From a checkpoint of a small mixture-of-experts model trained on Wikipedia.
Experts: 64 experts in each of 10 layers, 3 picks a token, a sigmoid router, a shared expert of 128 neurons.
Training: a variant of Adam for the experts, 438M tokens.
Below are experts of layer 8 (counted from 0) of a mixture-of-experts language model. Rows are named router (the router's row for the expert), gate (a neuron's input weights, with its number), up (a neuron's input weights, with its number), down (a neuron's output weights, with its number) and show model dimensions 0-95. Each number is 128 + 24 x the weight over its row's rms, rounded and kept within 0 to 255. Numbers have three digits each.
After each expert's rows: a language model's description of what the expert responds to; "raises" lists some tokens whose logits its average output raises strongly, later layers aside. This comes from a sample of Wikipedia text that the model never trained on.

# expert 24
router:124118152113125150128134165123132127124143109119168113118171113107104160084121159134149086138132141131147134141121112129099150124106100141098131141130145106156119150122160133098129151080047153152144136148151158172127120126141109153119133107130114106175152141083193126095123165121140136119
gate0:089141080129168147109122152107165125114137164177149138106126091137146190163127167106167126106139138105078099097116170121122130121097116134123085122122139154169138098108110177097128135099096111149128123063161118126121096135135125125146142135128119130132162125106134152084147137119134087120
up0:111161067100081142164100145110133107137104087127147128114117159108182101132149082153139110127160136134144173101111163131123160120146101107134105142141132136144149154118092145137128148131141132134138166142107168130107088118122120120133097142140140139165150127111122129135117097144115146138
down0:083113129173102146096116134140142103126135065114146122107117149116104110124111156075136134128137161120109174153094092127133118111186142142105175089154104137144149133114108121134131126067119159129116127149132152085128117116096120133121134162124125111125125096181116125150130136142149143140
gate1:159144144114100129155131123082098126135114159091168113137077103148135114150152151136165103125150127157148114081161138112121169166162112136152074143108112098115151132117110150162140155119069119132146139140138139138157146161112156119137165137113158112173161101091174092081119157114140119108
up1:124135146160109135098125124117144150136120126167134148145124109144111127111154135143125147142115113158174151100154070100135165132131116096109137164137085140091133112173135121091144096126101094149119115124140127151109123073128145108115125118109115111130121120116123133132108171151074113077
down1:106111140135092099142142133114117133144118150140147142134113109108133138106084115121137099101139112129107090099175133215127171101140116123153130166167115135148136155102131133165101122130116151096136064173120118144119137128132106119147128086095095137104121108153102110125140082121166103096
gate2:135115157139079133121133127131100200128132131125134151118141138121155123111092146117129059144135108117136103162111117131105120163145108093168129113124156099173097113131159107121103116128123134113087155109144137154121141106135109101139097116107114120106083108125119156091138160136115145138
up2:141129090132143104172121125109129111104094110139182125132138120132110141084193137141174116109156131156102130194167098108116108112164188108111086100127113107102130120108137096105128138118120131146118171128122091110130143179104087106107138146145118154101120134130127116155128158172135101101
down2:156105118134159130157109127103132113115115154142122095198150128100132160147131142142092157181167131166134152161142125132122138183149141139108118120150145143142113162145120140177105104125097148170132128141102135180164191149139118104095112128144167097149151150112105097151130112111128098140
gate3:079137127144133126110131125104113110138127156134124140095135151111117119074131113138155108132146135172144080143109159099139162109111113133109134135128099117121104170106157125172129137126115118142161118134133179132136152115140151091076126109112102084093110108126142122155117154118141115107
up3:129114109123129122091108170128138118091114114137122098096113145133165075168118135108126138111127092129104148101139113130124112091116127122118090098115166161192173131160161089105155133128137091131120103113142122109134130154098089087137126114109114149157096115140116158123089156136117131092
down3:143136117163097094110134136141127100138119110137111121107126130148134111200145162102138102133117131120103128130093146125160132095144130154087118152122136155069135144131125151131149133127137103102134126166195163093098159139116101132143118077142124126123146102133142149111149170125098126159
gate4:104160159128132142130156140134113149078147134153139130136179140117144106138117110123130077120164120077161087125118120123120129186151090123102159192145125155159117154129102130094089135146096121134141133133162150160118144130119137170148124147117118153124176104096142187148119120131102148188
up4:103122130154120144140137096163123131126113133121088105146169122123118157151113132143142109152108131078150139133116149123049129155123097142130125150114120170130125105115127086115071130122123130170126181116135166149140141127098123089156130149126101133127146095114099153126115111113110149137
down4:176139149104096107108162114117148120117149073104123140129151116119107113079099132141183107140133091122110045149157152168105163124116153166115165138091130135139122137161121110103104138204111133100124123109102118104129124119145109157132141082103086120122112104160116110112141127116101125111
It responds to: Pipes, semicolons and digits inside statistics tables and number lists, plus plural nouns in census prose such as households, males, individuals.
raises: "-", "0", "1", "X ", "1 ", "— "

# expert 17
router:103151133128145149121144119144111083086171124130202091098155123122152160145111137121110076152125132110128124145123122143131156130142123131126114132161133137154123137102150175140149148108087128140133179151139151137110140131162116142139060123130123109144169103135166128092112150084100113112
gate0:101144158151098151093148160141143137151126118102143101164117110140138133117100137098147098147133147139095094098136140118173112102143166133098136124150133141129097108094101102138101120134122108108149151166125130141122130131185119147142138088155167169084176148158122089150119162095130137113
up0:136185108160171095135096132158139126108157132072138130159103122111115188132093115155073103094133128175183137133125132149078163107090141130131136179131136125162117150173140143122143116147133163151147159176108117102124116111154162091130169127127129131125156156143148140112132118114074113160
down0:121137118202162081109142138170117123182146125136094153155145105155111131090091180136147152102157130112138167135151108139133177134166099096132119152183107114101171126146135133110113147121097127094138111139104130177115132121124121109167123114104122144165164162113114170133104132144140122114
gate1:145158144095109124147116086193106132151104110143130124120116091126098180136120121145164112116156151125127128145149127122153122131117127103094077118136142130112133130107109131167158105142114090138137151151159140191134142112173124093147116128138128092150122135113165150137141154112122129133
up1:140084123173142077138129161101114159117123172128138103133079108138108134117106104125096116148117134166131149151102104111144136127104179150144136126137138110144133193133140128118129127138129153129091120132154109115119136105187151101104127117107109139119113136135127136163100138150140137134
down1:137093096167122159129101120113121090186140129132117123156129150084133140121163149104154164113117174139188129121127109112164145136142133115091079176159150162140136109130125109107103116090098151135135149120154114112131091134087147115111160121132154118129135147131103129080170134087121121102
gate2:124111105101175117102138148139145107122136099121120114136112137125109080144156156076105141117102114079147150140127168147136151152142112135118143113126114137129117140118169133150117107133110140143148138133089134123108128147164129119104161091108145094137140125143131081136108127124072115078
up2:100148119106136102095085131153132110116142137101116098098153091124186113070111090126134151141094131155141145136113106117128151131139171152107136123140133126121124099146126121122120146119143091128128116141113164110100096116118121099118091151153124111161086142092057107116162144155113115173
down2:108135089096144088137100151141158114175109158099156142147159123093103120155128121090117151138133134149054139171111111099130114144162161116084156104098143154140073151123122133111107144150159122130137168161087124104087135089138175140172134138087113120121186097133148140110132152144139160137
gate3:158122118089135156097121137155090125108139093151096135099101141124162134116131092170095132162128147140127106143146159178146132136127110150105160119139111148094153150110153124102145136140112146114157166132132113118126143157099105114112098105139113133140140116128115135110090147148113109145
up3:114130143115101163137152118118114159152081132121113106106125151119132143141122091077116108170140141097131132117142116148114101143159171105123162123173125140125144181119193175103138158121115156125124141079113138139145072125120154137109108135166137124124164101095099127122130156109128100123
down3:152101081132148101111149103151129120127116139127127115148146103136120132134107179110104159155139151143157104101139106106175137111119088143158167133129122055153111121147101153121128172127070127139087147127128132118141156114092114133124138135092160110136157097092092082158085106118120128136
gate4:135135168092157138067112137146105131144175189182142115089175154144138124133091114136106095151124143090134125140118145128110133131110116104132139099140121146125152161088117138106126174098146131153184131140143141125085137160104155124116110096135140117084174136117161151140133127116143136131
up4:118079140151110107089142137131085137094143146106170121174125129145155103137120113125118118129183142128115160137116112092145118160112151121161149164104151106174130164158116125109129101123122158102147127146117159094132130127104134125134130108135133074128150171118124155146125087112133118113
down4:139177140132113089130141145131138088138169132111145084156127151162156126147142181125099148119106152130098154119123101115128160119147117155149089179143111135137149155118096149095106164104068123131131146149155170141154082128117133143119148120106129116102149121133108124138098138154139101126
It responds to: Lowercase opening pieces of split common nouns and verbs after an article or adjective, such as exp, ch(ecks), h(arm), thr(iller).
raises: "riv", "aga ", "une ", "ink", "ut", "aga"

# expert 45
router:094154153110092157100133135109143088149148109127155131109131116081085112111108153108112103126154104092114116124124126119109139133100110135124105114152111128173105108105161102124146132098085136171111155134133160163090141172120110179103088161125113133138135100111133104099120102125098148088
gate0:102149160094142129163107138132166120154101079121177107167135100158137134097145156108124135107122132151112114075140150107131154121134139101139082116121156116142107146152132112108145129135118128136131142135143124139127159109138100125141137133159115111134110125144142157159150145170123100122
up0:131141129147162127111162112106116125157121155124125134098120114101122132154128099194127105135138097127087156116082149124162140106100112140137124086088156149135180099152137104114173123107132175138138114174131119094116155118131192124132139146088095151133132092145117124099067080076136146115
down0:150131141145136138128098104106125122094132124151131111135123101114107138118129106122170121118081120145132107103109094129112093119127141102101162112119133120138103094148123083137136103130122113151151113127136060133125122147160149104134127121151108134151087132178106085144139115154126137144
gate1:119159173144140171132153140112155154111138114121127150116158121127108131142106170147079088101142152101109098101113121161104131129108107149110119069139152144118104122102161111084151122074117108140122126118137155171138159118139163155116115099108121086133117125072119143083117106118146136099
up1:122089092129152130133144115115097083088128175097140112122109146130151131120138126123131145135123104125151145183111135101172125150137143093113110159083106136172129144173168102152129146143132123109149126128134080166175069151160100163149113153083160150123146139127120120123153152169124134170
down1:140096121167144119137103143144143122094128138072136102153105113120151160122146119134124107091110111105170144158168144103190084119107134113064124142120124132156141096144146133081119130129066121114127147159133113118099138160137135152147127151111145087110118110127124105121099107199142119134
gate2:101157125098103123135100100120092078136137096132131144136171096135119125093092149112145160131080076080108177149160120129127123128119130108126120080135144105154149167090098144167146111122126090127128125105143118073136139118094110122111129157106138139118132128127117116101127118105097114131
up2:127099121118147151137142132133110139086178164121151117083150101115128127148197110147135147129124117072132147120132121125126116174137120170143136120112129102109094129158160104111114160152141136078116154134109111143087127105097096133178113104157113105124133122112171145169124129105167149119
down2:152145091104093147165141148141109095073146109126095129114130144136132139129148140135126153132160133105120097104113081125108164143126113091131109131106125078174182135096086103103129155101088145170128128092116137117127144109122135148115088162195123133120111151141168123155112083105082147157
gate3:163128092167100166153130115130108070121128106149103165150130102191121130106161134120152120131147127123103120156183096136146113122133142142129117117095123099125155122125107131131070089109121094101128169156111119127055122144117107160110133113130126089164092128153162125100171146139115126169
up3:122087127144138148143059134134116147141132136062135107169142157124139176123145099150120123129140132124149163127103137152097135073169114110140132136106128137144129148132121160141144180141142146105178155121154089126212121142143170104124086102127123130119121164096139144151116164118137091174
down3:108124143096132077124171151109098130110134124149110131157160133123141095095117119131124106168113141142112108144151154110173115136156080155127115129171156093116098154114157093134126134114057168122131156092105114133117144161125157147154156143180149139140129104097110136130104124132103143135
gate4:137141128119109144127109137143153135119133147117144111101197090085132145139161170111121113088157166165147154142145149110137094146108117097139093145111138148090143119126140102125112105111130140110186137143136150087131164102147150127113117119121140151119108103145130123132138128147132161151
up4:110130141143142144085153088113098135139112131165195165103122138140097128122120118149093122145083125152068131115118108123150071097124084114111125129122111103146120130137125095162111134115144152130149116100155134120132154173108127108142106124118095104118136153106085146155097137098123106116
down4:135128190073134160089099148097150121145185159172154142102166114120129175075110146161126121151085108176111098149130132126132099082139116134102119106119125144132168129117123109090122135139134168129145143124134148137103139116107133112135170120116116142092123127090132123144105096127143090142
It responds to: Past participles following was, is or were, typically followed by in or by, such as played, located, released, performed, born.
raises: "and ", "on ", "at ", "while ", "along ", "in "

# expert 47
router:096150156075160122129133096134107102093146112107156126113138089095145169077139160121158079163081125140133160160089113178109121142112114107138115147123099143158122130105139124161092152057065155150120148146148143150108105137158091171138106157135137123171111156140153147106120124146104109102
gate0:115131165131129117119122114120081158086138138163117094124190146120160089134129116116172140137113135098119117129142116166115118135098195120138184105119117142128111124074131150164158130147093176148111104157161153118159123149094089182125158150131159127170136133160141101104136143109085128087
up0:134127085132144193145117144121190122124109089128147133145073080141102123121097144126099129086178085126142134130129149111158166108130114145095100127148156119104155130173107089096126120146138123107121166083114148110130116137142133078098129071126100135112138112100134119161110135100133143123
down0:136093111152108181168131152137102088168164130133147128153132109123127123122115129125134127126117079145107150099127145108117153098102124132120144128136163123123157125134126122155156131174105106143143139107116142135144110143164059093135105093128117100140111126103125133159132108128153099123
gate1:114113107128153153114141092171105100153134082105131088137144092127104128089145108114137124179094149134139150128108112182127127129102133163123132167113134183166116158094105146164138147082118125147137099157176152106136104110157121149102112169154152104149139137131117147102113111131076079116
up1:119109164136133146132148076127115096115126111138117127131125078138103137138159132111144095131107138114136116140121086168114102169119122149157177147127106188169097160089093106141102122104124107102154124147133128136106089124119115140079113136155178154172077139126096150103086135156128070135
down1:113127138128153132115141123126127139137124120140125139128133095145157139153118140105114159106127113156122168095133152143119117102145109158135142174093099159118153151125112098116091141128177124131118114118126127133135038140105132132138159151104129149145126140126148127093133110161100124138
gate2:121150153102141157090113141174106093117152173151127179135091131127161136111099141132146067131133080120149157139121140149091144125092149127107134134083136099105157093094109109075122142099117128186105133077114118109191096152134096158138158120123071110166153121133132092141122151121117150121
up2:154110139126114114105162107129126128138140124072087103145171162137115161132146094113124104130136162121133152150102115093142119125126138166125108114159142116073176142090142154147187091127127129123123118124115137135142120164133095103102131118141135144069151135127091108159158128105145116093
down2:142103161138134117156130110101106110122126094116104143123099133128150083162108147120113074156133138165149099103127092135167108151135099145118114142089105093169181165129102117116127167147094128129157169092164124119110118158138128163128104103114122134129102175139139129139094125120111084096
gate3:101124136105132148158116155125113133147086120160162113101153107154125113112100117115080120080078179109138119123147143113141131133159094128097131085128153108143136089165111170167139150107115124106170132138137165139138122115112158102165140119154098080067119125127160163127124111145118126103
up3:117168128138104185124127152136131152183146115115166132125155110159126108180160127098144104137135130041122177095145147152101123108108032136134135101162134137100152101087133108160132150127123206155134174102141107137131130112139141148113123084130114133094124167092139097100120101160146131079
down3:171136107116146147157077147121152098109130138158139122126131113130129108134146134099089094123113120163138089109158081155158151166120119091132139094123138133175122133109101153136150112136111107130136112116098148188115146128117125168140097152150119091137098145138133137133124148145100157103
gate4:102137116124114157098178182124106122106092051124092068098128111132121115137103117167154127129116132103098100105132085142123138141113166127164134156099138151120144142122148158167111158146101143133108120143124129181118094109129107155130073151132116147150118185109153139148137143096129132152
up4:114111167114093128122141116113190132108122126110150173148094084117135144123164100079137156092105111137127100134136111100120160146083134127129181138116136143124101120151139127130142102133124131140143159152123126154136134151107148136124128121134128130184159160131096113099142146139115170123
down4:140132117120154159105168119135144151148095160133115161146147145145141115143050110139134112140131151125166163149120180127140128144126119111110131130139165138155115122148142114122143125098132129129084103139135099094127112129090116097136104153108071125118090142108136149113135107131162131130
It responds to: Apostrophes after names for possessives, the Mc surname prefix, and raw byte pieces of Thai, Hebrew, Arabic or Chinese script.
raises: "ad", "s ", "ap"

# expert 31
router:075128142098106153121135122159105100139146096118154113127144124073137129144116164097116073139119103096135100140123100121123115127117121148126115125159150125146077143112167162131139131048075119140131122130139127155110134153128104170125097158148118120132127134123170101123073127144121122100
gate0:117130172152109119134126119179182150153128139120104142114145141095142155140161129147118122076065142068141123132110099141122114158111128178126166102152122124123146125098148142150099148109149127101157149136115172123106132106138109155123129131140136121135129112110152105105151144211120127105
up0:105105119152120174126109102110057120173139167063085158100171128139125160139118142167135133125149135119103175138120079121096105120117094147113117074147124116123175088143094112139124115147137121108117128183146150162126134154092145132171071148112119112134139102092172153127140140140141129112
down0:143163119118109128181091067129092084102166124086124165130111147159152099114107117169128128109155160130193172134133132094143107113117162102157094147134101109135154105157109145123113103131128098149113126125120134128125115117162142124156128130108117108092131106109145079107132127141087113116
gate1:028113123107102145070117130124105139139108155091116134077114137094123133132183130148102100119171092093150104130122097138137148134078130117094117132130154118145140127134159148099113122095139147138122125135125123114161120127121168116134103129112104095101126147103162182136122121120131144107
up1:171065119134147126163151067146146133128129110155130116116124141140138137117077119143106169137127131143134121150123136114164155120118134105120113181120105147148090113166137105133152111182118143161138122122139156093083171150122107132122123154088151117132127093171124123106127154143150112164
down1:160112112108121113076141133158127119118095122146176158140125146071112152174142130123093136112147117150132122155109178103110123124126163113154161114106140150152156141075142136159136146129053096119148150119131147164127126105101142125125141131087155149154085108133126129119103129126120132134
gate2:089175144117110076110080117111079118123121120141126095097108135093114135113141134143166118122115096126163117119120079133126158061142139111101150174105144110133107110138133130111128138101139192125156132126161112090120071153168168152131114098088113136136132121125090079117109166155116177123
up2:149117159117089119145114138130165127149124115083106133107126130134134168118147144115134122160126145091105134111103120114132168103105172139122114154166133099132112128083137148115134086091119121108117127127124082136123181131137160159128124099151110100099082133129119130107098129167105115172
down2:118128130131090148127086157092123162134148109101135161133127159120163144107125133120126132163101155141097112156150170089151177124110131103138181151130153141174141095155093103107141136124138126121117105138114128151138080158138144157111123071116132112135135150136098123140141117142120110133
gate3:074088119117118154129065089123166134103136143147123146143139134152148160139119098122121137118094154112149131111096170144142148084101138094109098102127131123146134125095105094142114132171080137093139112124133169135141144104107119183098094153140130109117124128136156123156117145134120103122
up3:097139149114153111139149110140109143119112171138108140118159161147109146146129135113112114119152131142105183138120181121129122105122127116134138138131168127109184128158154145113138151151110133104117112091152114175079151101091119106165109132134115156143139123163070125142086141144102164140
down3:121140107113114102104159165101108151071131093168110128086106155125140105131124123138119128132150108125116162121154111152084122127135104146148134151140136091114111094119131130092126117116132144141149122173122076190138136130038157105151132120144117133135117142091150122160140138123137111125
gate4:087119077107115121109132119173086120125109160137146144131121137110139145145115109101139127132106117178133143121142131118132163114160167130129106117072134111147113154103121097133179085126101139116138118138155119097156110119133118144118128126137077138155113116089153145145127124081105084146
up4:124135107094156146101094116115139137134122112097093138108126127148074136120160154146108137155159120126139142112118118133116100149112130115119096042119101143139128091125112131142100205143135102164122110145147147148172087115080106066158109096141122127155120152110137103147133086137135100163
down4:140106179162168117117139141119133167176131080145136104127142144098165094151127102124120133124139079097133147151141099140107121174138162139118103097092148094138133139123084117133138115136164119100120134123145121124136174106135128118116204149142167118096126136152150125127088121139145109155
It responds to: Verbs and connectives in prose and plot summaries, often after a subject or was, such as came, moved, announced, decides, due, however.
raises: "there ", "at ", "in ", "he ", "there", "the "

# expert 25
router:121136155146177151137144121102136083147172148138155112143132082082111142088134147096125129180150119107117113123067131172122143152147121146109108154138133104156119121123139111146138127105028144161106128152128138152107114144135140132122125130128130148161157108123130145123116159146092103106
gate0:112137128128165147129191119110122140152134139110149167124124115091132120152112144108087125130089140107124146151126110111102096123100148133122170115164159158124071149122101115175162129132101152178165170132091132145138101104146133094173094138144073142054122130106141132151122121090088105158
up0:115152140114141101102163121108093110085126140142162139120106131136134129169090143085096118127110149164139113076164134096132140127072112127153157118110133134091145113111133175124108119153135167142154135095121156130116147127150111168137146145126087126134128120124121136082103134127130154105
down0:143163117142135143162123091169117122131157093117111092166150137099123132145145114130126148095150115102139091114132128118162124162182120128110115140113136097090140147110160188157077177128133136116125101091086151132150107162132163145154111193107085126092124119141106153084085106115143127125
gate1:139120065148136114113092104133139131138134158115125162140129153094092118148136132167107106143084146135151120155083151187129098135149117163119138157111091114130097135101107142132146121126093112171123102143110124167116159091163141117132134129107129153111128145135152150100141109066130124126
up1:116107153105166160132123110127139111104124108094137149115119143149162127172140127149114105084125146138143110096151147101157154086116133135101103126095142124103130132130128163150110118148128066106146198151124145118132087174096134110142154134144075110073142164136137129134096117085110146099
down1:088110148146146129126123116151123132177126115161149104162178144160077136132146092123109134145144142136113105167110142109101132134094093103106104146114152128130138116148093150173087120102124153151116101157155115116124157106126130093126131139121124070099156108151103136091097128124124131152
gate2:132134187112157119109128090115120148167128154153122096111124130090118169081134172092137116131134130097101136129103135186159118114105147133099099146101148143166146127121113104103100147108106117128111095108145156124147066178146134149084118153118139137111111163143135163126112127126174132127
up2:152113147151118176174105087126088109105084112133124113101114093149146127207113118112167120096133099071078102112156130124103162121132173161130119135130128125121099139103138134153128126122118130108110092141132145107091121101090118134116082118108121148123206126149142168127142122139128171113
down2:098098141086122135133113121115147154126113151112143084198111137111119142102081123157132121141146188154131096117159121156062174137166178132141134093122112130121126123127164164130084115154149080129089154130182143130136123127134121163147162141200124087148096117123126148132140115141116135118
gate3:129101147111138099181151117116073109139109100112126130146122097110143071108149152126136094133134142100151151128102131090101123114094131127143092156125099126125150171128139140128135090130115116083121167139122144130111091202115130120091096096122125122125143104145122152145123133136151137128
up3:112106146124109121125147156159135163178127084142121152103119104150125150136097134095128149175129157148123120127093144092085101141141131095102122108148139167140142124175171123092179119117161111159118161121148084173114081125091128131100081071123132114144101123126111150164086106145176107123
down3:123140103080169138118140127115100138124105123081136163147123091142087069116167143154156196114170105098148106108108139151112163152145168100119161150141173101150130120100111117070115110133138087133124150134073140142149119136172098122108142141169093148133107132175110143122104142080140101118
gate4:132108069117114143132080122104124138109129114112129103149173117096144135123131144137169132165146152125095096117108105112113166100132124143155082151126118144116142130135142107118141135102112155142085175157162154146152174188111129077103117158097122110123124139174114095125095118112154134106
up4:149137128112166124130090105088119096197097094095088141164117135129122094157178125139110099118149103110101155078137111155105109085082134116120151122165122102136145102081097125115103120118108151130145167138108127142124134135155139118135160132117134089116112114066172155159133140140100119129
down4:171145120133134107163176156145132105082109092104154141104121119167086133091157128125129126150111114159121099124097125109098140140137121145116125137113143092134124142147157113143137106159136092119170154135143105142124113114103109172114134121145123115121158134164157105137076141125064099140
It responds to: Final pieces of place and proper names, such as York after New, ville, ley, City, Park, River, Air Force Base.
raises: "More ", "acks ", "://", "relation "

# expert 56
router:127120118097116166103132126139135111136172123121160120090148112120114145129131134104143062167166104096102131122146135167128119125157109142111103124132112129159143119125142142135157172080089121145114140144110150129132123151154094118142085145142164122129187161141113130109108144131128128100
gate0:156072134130113187111148141145126147114153137110127113093127114115145121134124114099125071133115141117131142144125130137140124120116135089137089084155127117117163144099130120154095139117112156127135154136123087161121157125105099121131128135138151092139145160162126185127100116148131135126
up0:123105145080134145146092131143110127102126162142069155092127119138123156082137128099122099134128148121109114120164115126123116134182099084130108138145137121142120134087138123133123137138140128114174119119154118163110111135150100166113089113097141150113138183121097137119131188174161121108
down0:117119130091127067145180123116122176103109115122156096118119155134124120126166104118127155101131157147086157150129096101150096122152106131071099113141107125143135112106144113111151128065225133136128129152150153125086092099107137147141110153160098140131132081109115160142150113125108151141
gate1:072147166144109108159152100120132123102106114113161071099113149108094133134108119111127066161135126107128131113117099079075131144137160147115120115166159101115143078108162129148109132127129127135157150150147139098130125170129130129071145131136095082148171121125088091104145123140136143109
up1:104108128126136126083081119133077121087142112143123152146128122089134099139147142175102135116129122120132134127116163151168113090103146125138119142146130114125079163159150115128147115141123157100122076120147117113116151110123109121134172116115156175120108139111107086117175157128154095109
down1:141144107115149110126135081117101117133097119134117102135162121144112120113098113155114129120161132132136144095154151081154108111119110117109127166117112086133161140086145131155112120077107150138102089129137163135113137098163175135091160113123121129115153150126146111155126129102107091124
gate2:114127111113096125121121138146123126120145143156112121168104118124113099161091120123153096125131134118097095154141130139132132112143121097134112124152128134119138128152124123114117162130121146134137131126121149126110123124159122195122119148141175181129155135097115113157169151176113115114
up2:120132100070094118129166184109065094123120110143133134146093164119103112128143143100129102160169127061129138132175112130120111098125134126148127131085104105107135139124138130136146078115149172129094131149125111084127134108148131119123097123121105126111132116093106151157133122159143110123
down2:154150128134169142150140103137094156124133202159104092097148122145107077150157119160117151115095144126121103119162160108131153150104184134091182106098123132140119158126125143082172137115133107139142152114070142112101133130119146095140142136116149114147105120135101119073085108092143134116
gate3:148126089116152159049112171123116123131132142133134138121163114138101154108164162124187115146117112106104097170114122181177165152127124083110136118129116126131157116107145115164128191149125135130144125113172151095135150173123115138130146127132127142138150138111105111143112101067112132121
up3:098094153157111139152104109117128116103150160150118147110126141144168110150124129152149115084156104154135158145150175144137096149139133169170111155121101116142120136104141073120162164117122128134157108129153137174132159116077108129117156116142103111121086130142105167116152161124109129114
down3:139122103125105120157114179081143148112148141146108180195177120111158126121149110086124125118115147146101116139100144140087130096169111109127150098110130120099135131145136112133167130110103132143142119084126130111127153147130138123131109084124153143166139171128160156143127136111141163133
gate4:121140156125112163083145135121113151189105121158132150094147126130124171096110183142108127101140141115140109127107148123111144130124115112150107130070154183130163145112156099120134102123116120142090134147153132110124161132122114117123152155109108177128122142099129126142094151128135133166
up4:117141134155155124148167115100130131155149107124135072095134112172108117128130130162135139121141127131127129164172122105148112122140130179115116148104084090140169160105129161087131140139126141160151134169145140159144110138124109143179162120144128091117174119117117097085129136152140119111
down4:172137110109121144134109126146100132129145149094147132093116120120110096150105122106141129131124154078130135186132114104136132113120157165094104108153110124152129095124143117149110160119092128086140127080087170080123156107150097141125107100093129141162091130116112122136152126128132106120
It responds to: Linking verbs after a subject, such as was, is, became, remained, plus capitalized or prefix word starts like Res, Dis, Un.
raises: "in", "al", "un", "en", "im", "popular "

# expert 38
router:102146176118117130123127092121133076135149132115163081107179105110151164082143131100150105167141122105164091134101116161125148149128104146106115106131149134163146141102158123122157143077060124136131148135135149156125171154180102126143111138152147133154161102146108109114125140114098127104
gate0:133138115061125143124119115130129119094111101150157094103139107131144100152137149125110155123078133104156116120117091156136134142123119088103109109158126119149175133116179144109113142122105147189161105120144172149141143140126129152132126143131132159119170122189105082142145123108132142138
up0:133103114132147131111154132151114123159122105126094136101122107159078117115130130129121145096139127131101113166142123114140144161130153125136132150157117097141110196106095162189081152133139115104111161122105153113097126098125099119113100124119132130144092107103157135167153111162165110127
down0:137133139142127120165136155117166101158146125157113131135114140131140148159111127141147101134157097117113140136057136095102148143114114107197121139148104124143137106119106091119152140131127127148089146103126141126153139180125162126153149157089107165139142156130135145147146135123126136121
gate1:107108114128115132159146158126152109135087094141157145083115144147088112090150116101129119161140140146170105139114119157126160128141115149156106147094111129125075105117125123125106084070140109169111159112141112125112135164080107134119112125152151137116113103152103111102118153117108133147
up1:140170128102169108135107121115191112141133113146145118141127136119157152131079141115144133147108137147128119141146086120109152145145181092091129126141117154091085102135140060102102123134115134102104144117089168085141139128130100103113118128177102091136135140105080168127133115121120111127
down1:117114156131164134128115145137107150104138128097107119125117155125117095101195121123143100138135116104095126115134133104151106104120111119161155137150118123167159176126153144115102114154152123145112128144122106105177127104136147148084105083075128079098091096132130124155108095155112170157
gate2:136110145140121127096088099139138154125129136178149078126144097162108192115153127152112119127144114160157102144169147155085133115094128145126136138077134110114163159107136148115118090139108115121114170170139123148102135099165150097132111111155130110147103146162132148119173089170139149142
up2:108105170151111167105136124126157162153155131150079126098138128143106159137143128144107102124156146178172090143148074127100143134091169152154141122112121149124145170098116117143091123096124103138161137120120119118097125111177129089102150120113157121120099131130154133136116102148144157111
down2:147116114116158124137125128084130119116117094119139135121122122135115139143113137135118142142134126125114147149111161131114101103152160136143114122156114133131112100153122112129114122181024165155112132122123136132112109160111100133128118110255079136133146128100122139145147146132125089131
gate3:127151127107130114158125118122098077123096103097126079119156142108111158098181107108114122147155117119117091067100099130149085180168145163145116101139137081089095132082183134085154129111104145121158105133103140146137118107100076135124082159152145082145172124133138121108131124123155126109
up3:120151129113114106152143108118174091176084097131140101090147126155122120136117136130172124159166111131149142177089125113139135089129114111094121143107131109094156132161125113082134150145132115153146139129121141074143136073156113104140160100133127150115136134117102156173117132160119142139
down3:095162090106192180164096106141142126123109113166164121101118143168144126160155105147108165140149092089146100100108139103098126116121141118129140145109118143123139137116131129106131121108163114102120113176175119158115095125092125103127145119127102137174104145139101151117111145129120129130
gate4:116114127144121110069127179158126131097115147097135139157147135099109102140156135126120124131137082130140113147094132116094135096129153128137131136104107136139140125096117109134126115122117129087152105145129102161142151131143103124096145113117144094131129129112098108129128135103125135154
up4:132168123123151152151153087119126134140105117103110183111103123196107131139130147108094136146183156165133110119142158098121130154147109107109104101133122113138100118139118140128139135117122125131097134112118108092102079114161132113134139159117108142122112073142137145126148140155137104119
down4:131176159139174118111119144125098111114163172131083130125119122079155095154169111127131077145137108121154127109126154127114126096130141117102101154114134116136204178120129149142104094100170106119132148141115129140149128139105149117106153133063128100149148113137156153105121120100127088114
It responds to: First pieces of split words, especially prefixes like in-, sub-, ex-, hydro-, as in indiscriminately, infrared, Indeed, often in species articles.
raises: "aud ", "awn ", "satell", "jec", "ée", "ama"